{
  "normalize_top_k": false,
  "norm_eps": 1e-05,
  "tie_word_embeddings": false
}
Below are experts of layer 10 (counted from 0) of a mixture-of-experts language model. Rows are named router (the router's row for the expert), down (a neuron's output weights, with its number) and show model dimensions 64-95. Each number is 200 + 20 x the weight over its row's rms, rounded and kept within 0 to 999.
After each expert's rows: "raises" lists some tokens whose logits its average output raises strongly, later layers aside; "comes before" lists some tokens at least twice as common just after its tokens as in all text. This comes from a sample of Wikipedia text that the model never trained on. Tokens count by the router's weight.

# expert 1
router,207,196,158,194,195,226,219,215,197,185,205,219,188,189,186,213,163,173,208,175,232,196,231,179,190,259,207,216,221,196,197,208
down0,181,183,187,187,182,226,201,208,176,210,212,176,188,215,181,177,174,169,171,181,215,176,221,237,184,219,212,203,166,190,187,224
down1,195,203,197,187,198,228,208,222,205,224,170,214,213,224,202,194,213,139,191,187,181,227,187,210,237,183,171,182,196,195,191,180
down2,203,205,222,215,207,203,215,218,154,209,237,243,190,233,205,187,204,181,168,202,221,177,190,189,220,171,189,194,219,179,227,216
down3,195,189,172,257,177,191,163,170,189,201,219,191,216,214,164,220,232,213,175,226,216,199,216,188,192,188,213,184,198,182,215,253
down4,226,173,183,194,185,210,190,198,162,175,241,200,209,203,198,220,167,225,199,196,222,201,191,185,195,182,236,216,161,203,200,223
down5,169,195,211,234,180,231,195,169,247,216,194,210,204,210,220,187,225,221,192,202,200,203,206,193,194,180,235,202,189,217,198,207
down6,200,178,185,206,242,184,173,252,153,236,201,193,194,188,210,206,229,205,203,216,191,192,203,219,208,233,203,189,205,230,201,203
down7,201,186,232,186,187,193,211,164,204,183,209,208,214,209,180,200,194,219,186,226,214,196,170,190,204,195,209,198,208,198,197,181
down8,209,237,231,155,183,171,216,241,154,222,174,206,185,205,179,192,186,214,224,179,195,184,215,203,203,197,201,209,192,229,212,243
down9,191,191,206,191,210,174,195,202,251,211,196,224,204,213,233,225,201,236,203,186,213,198,193,197,187,226,177,184,207,201,226,190
down10,206,196,196,213,230,210,181,181,234,201,208,167,227,201,208,185,182,210,222,204,188,221,166,186,215,196,210,181,181,201,170,207
down11,187,170,212,173,210,221,201,231,182,228,189,230,218,205,226,186,209,218,217,191,208,186,167,188,181,192,232,171,182,204,177,180
down12,199,222,194,193,202,218,212,186,176,216,177,205,208,215,203,188,179,193,193,228,195,199,189,214,178,198,189,179,162,202,174,202
down13,187,206,198,225,190,191,214,190,205,203,202,213,218,193,236,225,213,243,198,187,222,186,183,195,226,152,219,222,230,206,206,202
down14,222,210,206,205,207,205,205,196,221,194,180,205,190,224,201,195,216,197,225,180,208,208,214,225,182,206,196,207,197,230,190,227
down15,196,160,190,219,216,179,192,171,189,225,209,202,223,194,194,156,206,175,202,214,187,190,207,160,201,167,179,214,213,181,187,227
down16,165,187,213,209,229,204,220,238,174,233,184,192,180,222,200,215,210,209,202,196,187,188,192,221,184,193,186,202,178,163,177,189
down17,178,173,214,182,180,193,206,204,240,211,225,184,159,185,166,221,188,188,207,186,202,214,209,210,198,217,166,147,222,160,209,229
down18,199,189,209,211,222,216,221,207,166,187,194,194,192,158,243,221,214,214,218,190,178,231,210,199,220,183,221,178,211,231,227,156
down19,203,175,168,184,193,217,209,192,247,194,211,182,176,230,202,193,199,175,186,191,199,207,222,202,182,193,174,166,198,218,212,182
down20,203,193,190,201,192,228,181,210,294,204,229,228,224,219,220,217,212,166,210,173,205,210,190,198,174,181,184,211,204,207,233,213
down21,213,207,192,193,186,188,210,174,215,189,211,191,182,176,225,231,205,204,160,185,167,186,238,201,182,175,213,249,182,188,223,174
down22,211,208,175,228,199,215,199,170,164,206,155,213,198,186,234,168,206,182,208,212,193,190,172,163,205,179,183,188,204,203,192,193
down23,203,184,200,184,175,217,231,225,231,203,178,177,211,206,188,197,165,204,207,178,191,194,180,196,179,206,212,215,221,195,171,205
down24,159,197,209,190,216,168,209,227,171,166,223,219,201,214,211,217,195,211,216,201,196,234,191,158,189,224,195,186,199,210,188,205
down25,227,226,202,174,185,190,170,198,175,168,190,212,174,199,190,173,199,212,195,178,210,226,187,183,207,188,198,195,223,192,201,193
down26,184,184,205,158,204,194,181,199,207,194,202,203,175,224,194,196,183,202,215,175,236,169,210,174,209,237,206,203,200,223,216,210
down27,188,188,198,212,181,198,186,197,286,183,225,199,191,208,196,200,215,177,197,191,213,222,188,188,208,186,198,197,187,209,177,245
down28,211,201,192,215,193,237,222,196,265,184,232,202,202,217,223,197,222,211,225,186,192,225,253,167,220,178,228,222,209,215,188,199
down29,204,245,239,197,198,156,157,179,216,215,213,183,169,177,198,179,196,198,221,181,191,219,214,180,250,182,201,210,231,139,199,202
down30,217,250,225,200,186,226,186,188,210,193,182,185,192,169,232,206,205,223,153,182,198,190,206,163,191,201,202,217,181,192,203,173
down31,221,214,202,209,240,199,203,196,136,175,197,174,186,205,221,209,183,223,201,227,187,159,214,205,207,217,210,180,221,171,223,231
raises: "\n", " ", " F", " C"
comes before: "\n", " The", " ==", " -", "==", " In"

# expert 2
router,222,227,193,198,193,181,211,196,229,212,180,182,180,213,183,196,209,200,207,220,192,175,212,230,199,257,184,226,221,206,167,260
down0,178,197,202,128,184,207,221,180,181,140,201,215,208,286,203,199,188,181,220,251,186,169,193,223,171,220,200,241,203,191,183,188
down1,202,179,248,191,180,164,211,167,190,190,197,207,176,193,195,180,235,192,200,177,234,212,193,194,165,216,225,222,197,222,176,198
down2,210,249,203,192,182,223,182,201,183,208,179,190,200,176,222,218,224,211,219,201,203,229,225,212,210,212,203,177,177,176,204,184
down3,222,207,186,202,205,171,165,207,253,213,174,197,230,204,201,195,161,224,179,200,191,205,218,174,188,174,194,191,171,223,187,158
down4,217,179,172,215,185,194,223,221,273,192,198,233,195,198,216,197,218,200,173,161,158,200,198,171,187,192,205,195,206,216,204,225
down5,207,186,221,260,217,198,203,169,205,189,220,188,233,186,189,194,204,193,182,213,192,217,190,220,192,175,197,231,201,192,211,185
down6,201,218,205,205,193,240,203,190,246,213,221,176,229,196,228,200,220,183,194,179,196,204,224,166,195,220,178,210,174,218,198,183
down7,167,218,192,196,226,226,180,172,162,209,183,209,196,165,194,199,189,211,180,233,203,181,209,175,205,224,175,203,203,245,186,212
down8,212,188,199,172,235,135,204,184,183,210,187,186,218,194,221,197,193,212,209,182,204,207,233,165,212,214,201,233,185,207,190,164
down9,182,181,179,187,188,189,198,209,217,201,209,209,206,210,196,220,177,236,229,169,195,229,194,248,176,170,196,182,208,241,202,203
down10,221,205,191,222,200,187,188,212,290,229,223,183,176,207,182,235,204,205,181,202,216,195,191,205,177,160,199,204,223,215,217,177
down11,211,191,183,215,170,204,173,173,195,222,219,203,210,179,196,205,185,182,208,198,212,200,192,183,225,180,196,190,197,182,200,190
down12,186,252,191,200,186,185,205,223,206,180,224,222,229,231,213,221,180,234,184,220,185,185,198,192,208,204,201,173,203,176,204,172
down13,220,191,213,210,191,199,206,234,182,243,203,177,214,200,191,185,194,200,218,184,229,225,197,170,240,215,189,220,149,207,208,197
down14,231,181,199,178,191,178,216,179,214,188,227,236,218,163,223,169,220,212,188,217,190,213,173,165,206,220,179,213,174,198,205,195
down15,232,214,235,181,171,183,200,231,128,187,166,202,187,188,183,217,212,226,201,186,201,206,174,221,178,218,212,207,207,190,192,213
down16,207,195,220,203,209,217,193,222,195,209,202,211,207,199,205,188,164,172,207,173,169,191,196,157,175,203,192,208,178,197,187,214
down17,183,139,210,184,222,205,243,192,147,231,169,203,192,173,186,227,178,201,195,236,193,202,188,237,209,186,210,241,233,207,206,203
down18,207,205,215,193,221,161,182,187,198,228,175,202,208,206,212,185,161,171,214,198,175,188,182,205,179,214,204,195,207,203,197,184
down19,198,218,216,213,202,189,214,194,215,180,186,218,210,237,208,199,202,220,198,212,216,198,218,200,178,191,200,213,218,208,191,194
down20,203,171,216,211,239,219,255,200,206,211,187,187,201,176,236,191,154,214,216,219,204,237,182,204,202,224,206,262,182,203,205,171
down21,195,214,204,215,165,184,186,204,241,188,204,190,187,215,237,167,266,177,204,184,150,203,201,186,171,196,221,222,188,178,203,224
down22,210,209,222,172,216,218,176,220,220,187,221,200,200,221,216,184,200,202,215,186,191,206,216,196,182,201,195,213,155,195,213,221
down23,197,207,247,192,196,191,240,174,186,220,175,207,175,206,205,193,163,194,180,189,241,188,194,234,190,211,160,215,231,196,169,172
down24,217,188,225,196,203,201,195,209,155,214,224,182,181,182,176,194,216,204,191,185,141,190,186,219,207,196,216,224,234,234,212,164
down25,217,203,192,202,189,199,205,219,170,199,179,177,218,212,185,176,184,189,194,206,177,181,198,201,194,195,198,212,195,223,211,196
down26,220,128,201,188,204,185,206,250,209,194,170,216,197,179,189,195,229,217,177,193,185,223,193,194,228,174,219,181,197,183,242,190
down27,226,194,196,199,187,197,218,201,191,184,226,203,184,198,198,191,238,183,173,202,180,209,210,225,181,193,221,195,202,205,185,173
down28,194,189,177,201,225,176,164,196,256,174,204,206,203,236,206,223,186,219,198,233,195,179,187,224,225,232,206,219,213,213,190,190
down29,224,238,197,240,167,211,200,214,164,174,215,174,175,214,190,180,220,217,199,230,189,199,203,237,181,234,199,180,204,184,208,232
down30,205,192,211,216,201,207,205,246,183,161,185,229,208,204,199,234,194,198,205,221,192,200,204,232,187,209,229,218,202,200,207,176
down31,189,207,169,219,208,194,210,173,228,152,187,221,215,172,211,205,202,207,192,202,185,212,216,212,162,231,183,214,168,207,190,207
raises: " met", " was", " w"
comes before: " was", " is", " are", " had", " has", " were"

# expert 9
router,201,209,210,223,187,205,184,200,200,184,216,190,188,219,198,182,224,174,211,186,223,212,191,210,219,159,159,175,173,189,197,195
down0,190,196,196,188,200,204,236,239,202,214,206,176,188,217,204,180,163,211,193,169,197,168,173,222,175,221,173,181,145,241,196,191
down1,201,234,198,205,194,187,224,238,269,210,194,220,195,226,162,251,203,219,212,165,184,198,209,206,189,250,227,187,223,198,204,225
down2,162,170,216,209,176,210,211,224,221,192,217,198,186,198,203,223,195,195,184,133,171,194,229,273,177,204,221,235,209,201,239,227
down3,220,230,203,220,203,204,208,184,146,195,187,243,206,161,192,222,208,226,208,203,169,216,226,244,214,220,206,236,186,203,233,193
down4,228,196,231,236,255,208,202,212,181,180,172,193,190,185,217,207,206,267,201,208,256,209,201,227,230,219,194,219,185,193,189,190
down5,220,234,180,202,187,217,200,199,203,211,182,184,178,214,175,183,191,239,198,216,148,188,201,155,194,181,187,179,243,212,207,203
down6,213,194,218,249,240,219,181,225,210,152,196,187,165,184,191,236,229,219,202,179,206,198,200,221,224,220,211,198,185,194,163,193
down7,202,226,234,194,191,231,204,176,211,225,212,211,202,210,210,216,218,185,206,207,204,194,205,229,163,162,187,211,169,168,233,191
down8,178,194,228,177,225,221,202,201,224,218,231,198,209,193,194,207,182,173,204,201,191,204,180,253,183,181,236,198,178,206,195,212
down9,230,230,160,214,190,192,197,245,230,217,200,196,200,200,193,220,165,170,218,193,184,200,180,220,197,222,200,174,220,207,201,213
down10,212,201,168,210,181,227,189,183,219,185,188,222,246,170,194,215,225,198,177,191,176,199,183,196,182,172,199,196,174,188,207,169
down11,160,199,210,193,175,212,191,225,169,246,174,180,198,215,196,163,180,211,217,222,191,222,160,235,219,184,204,182,228,194,165,190
down12,191,223,210,196,181,205,223,223,215,221,223,233,207,201,222,197,211,167,201,188,213,191,201,209,219,210,196,195,157,206,184,184
down13,198,215,222,227,198,201,194,215,173,178,198,237,178,184,209,197,203,205,203,201,222,218,202,216,183,209,193,192,228,214,234,205
down14,184,198,201,173,218,197,245,212,199,201,203,221,176,241,196,187,172,189,213,222,209,166,160,168,210,205,185,222,179,178,192,183
down15,201,205,179,206,230,208,195,208,266,196,173,190,207,225,191,227,211,179,173,204,206,191,196,187,229,214,197,178,185,187,189,201
down16,213,220,231,223,196,173,207,184,198,221,195,241,185,213,223,147,214,226,206,172,194,178,200,220,192,211,238,208,211,230,165,201
down17,201,202,206,212,202,197,245,224,181,211,178,207,207,231,219,188,189,149,218,224,178,202,187,183,220,211,186,191,186,172,147,210
down18,189,219,203,212,210,207,195,153,197,214,196,252,190,230,202,219,190,191,203,180,232,222,175,157,203,189,184,200,207,202,197,180
down19,199,186,188,204,197,205,199,211,182,242,182,212,188,193,213,238,219,219,204,231,200,189,219,172,176,204,199,213,243,226,210,213
down20,202,199,223,210,217,187,226,191,102,209,218,220,198,203,167,168,198,191,206,198,154,190,216,183,202,177,228,210,240,209,255,197
down21,216,173,199,190,170,182,177,227,168,217,204,183,207,197,220,171,205,171,191,200,185,182,203,191,204,161,195,209,204,180,215,217
down22,190,185,184,242,203,227,220,186,237,186,192,205,174,211,184,208,193,193,197,192,219,166,206,211,222,185,173,153,197,190,201,184
down23,143,193,225,170,196,227,220,188,169,192,206,223,186,235,218,228,172,180,209,218,190,204,202,186,170,205,195,202,180,179,196,213
down24,192,225,236,201,183,210,174,191,246,216,195,194,200,208,213,220,239,180,222,213,212,204,227,180,200,221,231,201,229,180,219,205
down25,199,198,221,214,218,222,201,195,235,165,192,177,212,222,156,174,201,193,188,184,180,180,176,188,188,201,184,213,185,170,169,219
down26,200,186,223,211,192,178,206,227,203,208,201,196,186,179,174,159,215,176,189,212,184,203,167,236,243,206,189,183,178,204,182,201
down27,197,196,164,176,187,215,182,220,163,202,197,197,204,241,199,209,200,183,174,203,187,173,216,181,202,242,206,223,212,225,198,183
down28,183,196,185,159,196,213,204,219,168,193,225,185,186,218,220,217,197,174,184,161,184,181,249,202,181,205,189,204,211,208,185,216
down29,200,162,182,185,198,173,187,168,218,214,195,197,205,207,180,199,182,210,214,185,186,165,177,198,186,207,174,170,180,165,214,205
down30,213,166,187,201,194,173,204,194,142,187,202,218,184,251,190,206,201,196,205,197,208,198,217,154,174,195,188,197,236,179,171,209
down31,184,181,214,220,204,220,265,244,170,221,208,213,163,207,219,202,213,209,185,202,224,224,176,198,207,245,211,197,221,189,185,181
raises: " and", " New", " to", " in", " then", " on"
comes before: "\n", " by", " to", " in", ";", " as"

# expert 10
router,179,225,204,192,197,239,248,211,173,202,205,222,226,242,213,186,160,188,175,186,200,208,182,206,193,196,196,186,208,176,197,191
down0,226,228,208,212,198,195,185,196,178,175,215,177,155,229,179,206,205,203,189,194,213,193,191,184,197,207,197,197,219,178,215,198
down1,212,204,237,180,200,216,184,177,295,185,228,204,194,184,194,217,229,204,183,193,194,229,177,214,207,213,218,212,206,229,188,198
down2,217,190,182,181,218,203,220,225,257,175,189,203,189,235,201,198,176,192,208,203,192,188,198,152,207,224,210,187,207,180,198,186
down3,182,173,199,208,222,206,190,211,173,204,170,229,198,188,200,205,212,198,212,205,202,227,236,226,194,202,206,209,194,235,196,178
down4,208,229,210,200,210,216,192,167,286,209,193,201,222,143,186,202,202,194,208,186,199,205,206,202,206,219,202,242,211,186,209,157
down5,183,202,181,155,214,222,189,210,206,211,214,195,226,206,194,199,211,163,196,203,202,188,218,181,191,210,198,202,179,196,210,239
down6,199,205,226,196,241,207,178,188,252,180,205,213,219,210,174,217,218,193,198,188,200,203,210,214,179,217,228,214,174,188,223,168
down7,199,224,198,203,209,194,229,188,206,208,219,222,202,193,208,158,194,204,201,228,194,189,193,183,196,192,219,203,208,155,201,182
down8,181,200,229,166,180,166,194,191,269,194,213,204,204,190,181,181,193,170,185,197,203,200,201,183,228,189,199,174,204,198,178,204
down9,187,209,190,199,179,206,182,204,207,173,210,161,173,243,184,163,187,220,191,214,180,195,209,195,192,210,226,188,186,193,203,225
down10,221,227,157,170,200,194,175,196,219,222,178,224,237,157,214,160,234,199,175,192,178,203,209,184,205,196,151,182,170,168,196,202
down11,191,196,178,206,174,215,184,206,229,195,182,221,207,204,221,203,213,227,211,184,206,223,219,219,226,220,214,201,167,216,199,203
down12,207,205,176,219,206,250,199,210,233,212,205,188,172,265,176,201,191,211,211,224,202,197,174,200,193,211,191,187,186,173,208,195
down13,208,215,235,204,179,219,198,176,185,210,160,175,200,154,211,211,202,236,208,212,209,213,218,200,190,183,204,202,181,172,192,185
down14,181,224,228,211,171,217,211,167,261,198,237,230,205,202,184,204,234,187,191,206,194,216,184,202,187,158,183,203,174,210,184,188
down15,192,221,215,204,199,190,196,194,235,204,205,202,226,147,221,224,211,219,209,197,185,224,206,202,187,218,188,251,223,237,221,159
down16,209,192,156,201,215,191,176,202,98,199,204,166,208,246,210,185,198,212,198,218,184,217,208,192,227,211,208,193,211,213,241,231
down17,183,222,200,171,223,170,221,201,242,191,186,196,195,226,198,215,185,198,176,204,175,193,218,178,207,186,215,209,195,170,189,198
down18,176,205,177,199,201,164,222,218,217,185,236,175,209,191,162,184,211,237,201,213,181,205,243,153,172,170,182,207,211,181,186,205
down19,235,210,189,187,226,208,207,212,221,185,217,186,207,196,206,184,201,213,205,192,176,187,223,210,189,190,204,216,179,188,205,177
down20,191,229,207,172,199,198,188,157,231,208,194,211,230,206,193,171,192,202,212,167,197,174,217,183,186,183,175,202,214,186,195,184
down21,192,203,198,175,188,168,193,173,222,191,213,219,175,213,191,190,212,201,188,182,194,183,175,228,195,187,222,215,173,167,194,166
down22,171,213,188,239,205,209,246,184,166,175,189,214,219,188,194,169,219,186,177,149,253,214,224,206,226,205,196,232,216,215,226,177
down23,198,192,211,187,201,214,210,193,248,194,208,234,205,173,227,202,218,186,221,188,185,203,195,189,197,189,211,206,191,202,215,159
down24,177,198,140,211,260,200,224,180,199,204,221,232,190,203,170,176,178,205,193,221,170,199,221,224,218,206,222,229,184,200,198,198
down25,198,205,179,219,196,207,202,215,229,188,212,188,212,228,232,185,179,206,205,220,197,216,196,207,224,190,206,204,186,195,193,225
down26,212,200,202,197,216,234,227,168,234,198,163,200,209,198,174,205,195,175,199,180,225,206,202,208,166,221,204,226,178,170,177,167
down27,189,197,187,233,186,197,209,214,134,194,220,210,205,155,208,191,230,192,209,206,190,198,209,218,198,201,173,211,203,217,196,224
down28,182,238,181,205,204,218,207,196,220,224,197,204,214,180,192,187,224,213,210,193,205,206,191,184,244,217,202,258,201,221,191,187
down29,209,211,166,231,206,240,188,190,246,192,200,196,200,199,223,185,217,239,181,210,225,224,209,164,205,227,228,215,221,195,219,206
down30,197,190,185,187,201,205,186,220,108,192,186,193,190,186,197,206,198,205,215,200,205,206,203,198,189,200,187,195,197,185,184,209
down31,184,184,193,204,218,192,208,199,194,226,175,184,183,242,209,209,217,196,207,203,180,199,211,212,253,203,218,228,198,192,187,216
raises: "\n", "The", "-", "In", "===", "===="
comes before: "-", "|", "\n", "The", "In", "=="

# expert 11
router,168,223,206,208,210,187,202,249,184,155,230,181,183,191,171,192,175,204,200,215,201,175,180,200,195,194,215,182,209,201,178,195
down0,203,188,197,228,175,190,172,179,210,219,213,175,171,191,209,204,212,192,218,236,217,207,186,207,215,192,182,202,175,201,212,193
down1,176,195,215,216,217,164,205,169,146,150,205,193,178,209,159,194,217,245,193,169,195,187,165,209,218,197,180,191,165,222,191,219
down2,204,199,226,206,193,210,233,190,207,195,152,216,210,173,206,222,221,180,195,204,186,165,163,195,191,231,207,221,185,213,225,227
down3,202,213,168,220,185,194,213,207,160,207,219,212,201,232,174,202,216,213,196,210,206,192,200,189,178,195,196,173,187,158,184,179
down4,210,199,194,240,237,198,203,219,207,197,192,215,219,179,177,203,208,231,170,205,226,185,199,185,191,211,197,174,189,194,220,183
down5,172,186,189,207,192,218,197,197,218,176,207,214,170,149,187,199,173,175,212,211,195,178,187,223,182,214,205,174,192,183,203,200
down6,219,191,208,194,179,216,169,187,218,203,208,167,219,188,192,232,200,220,212,180,172,201,218,171,211,188,216,204,195,204,184,184
down7,173,159,199,170,210,186,175,194,242,202,197,213,204,208,222,206,213,189,203,183,170,206,196,170,223,181,198,189,197,208,189,207
down8,181,195,169,186,208,215,181,199,229,218,189,215,163,204,252,233,210,200,214,184,232,203,203,175,178,230,181,206,222,200,198,184
down9,210,190,146,217,207,200,205,213,125,168,226,163,203,189,207,198,188,213,206,225,196,193,157,212,202,216,181,220,168,228,215,204
down10,211,190,199,199,176,213,192,185,231,230,218,176,174,174,212,202,211,186,198,193,217,199,213,207,242,209,165,224,223,217,209,229
down11,185,232,225,202,197,201,230,184,225,222,214,197,202,255,232,234,196,166,202,195,184,215,222,172,206,214,195,184,183,196,217,199
down12,202,212,224,222,196,218,225,211,191,228,206,214,201,198,212,233,160,196,176,205,225,172,195,232,174,174,177,204,221,240,181,221
down13,216,196,193,249,227,172,230,177,197,209,190,157,212,206,175,172,190,214,187,201,213,230,230,213,191,217,198,184,247,189,188,186
down14,216,231,201,246,210,212,200,162,151,194,210,206,209,182,177,201,186,164,186,168,211,210,206,205,175,190,191,198,264,226,212,216
down15,211,245,207,226,189,199,194,190,252,185,207,212,160,211,161,215,218,220,189,194,217,216,191,219,167,196,197,207,224,232,196,193
down16,191,186,206,190,199,193,195,189,199,203,201,184,207,189,201,145,180,222,197,232,155,208,180,238,191,218,161,242,205,180,224,164
down17,214,221,168,165,184,155,168,195,216,190,228,201,217,200,188,221,198,180,177,198,214,176,193,161,195,228,201,219,211,173,167,231
down18,190,184,210,201,188,224,217,200,165,218,221,216,191,195,225,204,197,204,231,205,199,164,207,188,206,207,215,204,163,208,181,244
down19,210,194,251,196,196,179,217,188,201,220,253,191,185,232,202,242,210,202,234,205,229,230,225,212,177,201,219,173,201,238,217,202
down20,227,197,191,207,173,223,219,163,249,213,216,225,231,197,231,156,178,188,170,207,214,169,175,188,149,211,202,202,198,189,185,193
down21,199,195,204,179,186,169,211,246,237,189,183,221,189,199,197,204,191,190,214,195,220,231,238,201,189,184,158,142,168,232,212,187
down22,229,185,190,190,215,206,207,202,290,183,215,212,190,183,226,220,203,205,214,241,203,177,226,206,180,199,210,219,210,195,197,226
down23,257,187,208,212,194,220,214,213,139,208,216,179,191,186,186,210,233,181,201,192,197,207,228,173,199,223,190,188,228,238,187,190
down24,206,174,183,214,236,211,229,172,153,261,208,209,210,196,229,180,206,161,167,167,216,244,219,216,191,200,201,197,287,214,227,212
down25,165,184,203,200,183,203,183,223,218,189,163,210,236,208,181,193,192,195,215,199,162,219,184,209,211,171,192,206,163,207,186,222
down26,180,246,239,222,193,215,200,239,209,198,211,247,202,225,216,249,235,187,181,208,195,224,177,206,172,225,198,212,191,181,201,232
down27,195,207,190,228,192,184,200,174,278,201,186,196,189,171,218,191,199,221,210,188,224,201,184,206,202,213,194,211,182,184,207,205
down28,184,180,236,178,185,206,199,199,209,168,223,205,205,197,203,187,188,212,221,184,165,228,179,222,239,208,230,192,185,214,204,173
down29,209,221,185,201,209,209,179,189,189,175,205,220,195,177,196,194,157,201,205,196,150,166,140,168,178,182,215,204,184,203,247,178
down30,194,226,205,203,222,191,179,191,195,141,188,192,188,190,206,185,227,199,198,217,194,217,194,202,246,213,220,183,185,210,193,227
down31,186,175,185,190,195,193,221,192,168,232,181,203,186,224,177,145,191,198,199,169,197,172,205,205,207,189,202,231,220,176,188,152
raises: "\n", " ", " in", " R", " T", " L"
comes before: " |", "\n", " ", " 0", " 1", " 2"

# expert 12
router,197,220,227,205,185,197,211,189,195,224,227,209,180,224,240,171,186,235,218,217,184,215,185,158,221,216,180,177,186,173,196,226
down0,210,188,213,234,187,172,188,202,170,224,199,209,200,203,226,208,208,213,197,191,201,210,202,205,170,180,214,206,219,186,187,175
down1,197,174,218,198,179,190,199,171,235,200,186,211,209,212,186,193,182,189,219,216,209,166,186,220,231,161,181,182,180,232,184,198
down2,165,200,204,216,194,231,177,211,214,190,185,207,190,240,193,204,204,185,208,215,197,209,189,208,230,183,196,170,186,215,190,173
down3,197,211,182,213,226,215,172,260,218,202,226,193,183,180,193,219,220,217,184,191,215,190,162,210,206,235,237,197,231,190,202,197
down4,173,222,220,209,224,200,203,217,189,211,188,207,193,169,205,228,213,190,189,207,216,221,207,163,202,191,231,196,198,203,201,209
down5,206,201,180,208,199,217,213,184,218,188,180,218,216,173,171,181,231,191,196,169,220,191,168,197,223,222,193,232,222,154,189,223
down6,186,234,207,190,183,225,185,212,216,244,190,194,210,190,152,231,200,160,208,197,232,177,205,198,197,206,196,211,191,193,175,203
down7,223,214,173,226,221,181,205,211,134,202,185,215,193,222,215,164,181,245,166,171,185,196,178,180,201,211,219,201,249,223,229,199
down8,197,185,236,214,195,218,184,251,192,230,172,232,158,216,203,182,182,185,197,193,219,155,232,206,204,212,173,196,210,208,204,198
down9,182,197,200,165,221,212,203,204,202,205,196,219,227,218,187,179,164,233,211,198,214,178,191,164,168,202,186,212,221,203,170,194
down10,171,225,170,190,193,185,184,181,172,191,216,196,170,168,186,199,178,198,183,199,197,221,208,187,178,186,218,181,201,194,179,185
down11,209,224,199,200,184,230,193,212,132,201,223,178,204,172,239,207,210,225,210,209,183,223,185,199,207,229,219,204,195,195,210,200
down12,209,196,184,214,197,229,180,226,229,179,238,219,188,232,189,227,185,206,212,206,209,222,231,223,207,210,215,192,225,214,183,180
down13,185,169,208,171,198,215,221,167,267,186,208,179,198,201,213,211,225,182,207,210,188,255,198,208,191,211,200,164,205,204,186,186
down14,184,198,172,212,188,190,236,178,223,194,221,220,211,148,199,175,196,185,189,226,233,212,222,221,176,195,216,216,235,217,196,215
down15,195,223,160,212,229,205,211,182,221,201,224,197,181,201,205,202,195,171,190,223,223,212,236,228,173,220,210,175,197,187,210,220
down16,178,186,232,189,185,233,185,202,146,226,185,211,187,235,190,195,190,251,195,187,206,208,189,203,185,178,188,219,235,209,205,176
down17,203,192,231,204,186,199,222,174,155,192,182,208,218,215,197,204,201,191,193,206,214,184,215,222,189,212,187,216,157,207,181,212
down18,220,212,192,168,203,205,220,206,166,228,163,215,208,196,225,190,233,185,210,205,180,197,205,202,185,207,221,199,243,192,205,223
down19,218,211,222,226,180,243,207,192,202,215,180,204,182,203,195,236,220,175,194,167,166,211,202,194,226,176,177,176,217,236,193,236
down20,206,211,186,211,221,204,200,216,154,197,166,209,182,199,158,199,221,183,226,204,197,185,190,190,244,177,225,217,177,171,221,186
down21,204,196,224,211,181,211,200,181,130,233,176,206,210,189,209,192,207,212,225,221,197,191,205,174,233,213,187,212,214,236,244,203
down22,195,202,205,198,203,229,217,209,167,218,189,174,227,171,208,179,181,193,192,202,183,175,204,192,170,224,199,143,239,187,154,161
down23,192,226,217,207,197,244,211,186,145,207,181,207,180,238,224,166,174,181,214,213,205,216,213,214,219,231,190,222,176,205,186,172
down24,168,192,185,206,185,257,189,232,184,185,203,201,221,205,190,208,214,237,211,188,226,203,180,167,191,209,220,219,195,213,207,200
down25,197,232,217,167,208,218,194,222,200,205,201,222,197,198,214,213,226,239,189,158,204,190,168,209,201,167,235,209,205,184,209,219
down26,229,189,195,199,214,201,182,254,227,195,197,230,212,225,200,182,226,196,213,205,201,248,209,182,223,178,239,189,191,233,182,194
down27,171,187,219,217,162,198,166,190,189,194,177,191,190,224,168,160,196,204,166,167,218,207,192,182,183,218,205,207,201,171,217,210
down28,206,164,228,241,203,223,221,236,180,203,178,198,235,206,206,180,211,200,224,198,224,189,201,186,171,208,204,175,181,180,195,198
down29,163,182,189,194,210,202,210,223,218,198,197,215,203,205,239,191,147,181,222,173,200,181,183,176,211,227,172,176,223,216,199,203
down30,185,187,197,269,212,176,224,201,266,205,215,196,191,198,200,230,199,202,183,200,210,204,184,212,203,205,140,233,182,215,208,218
down31,184,218,233,228,177,214,206,206,157,172,209,220,247,174,230,193,207,178,188,199,193,192,166,180,173,226,175,211,209,166,199,253
raises: " and", ",", " in", " the", " A", " or"
comes before: " |", "\"", " –", " You", "y", "er"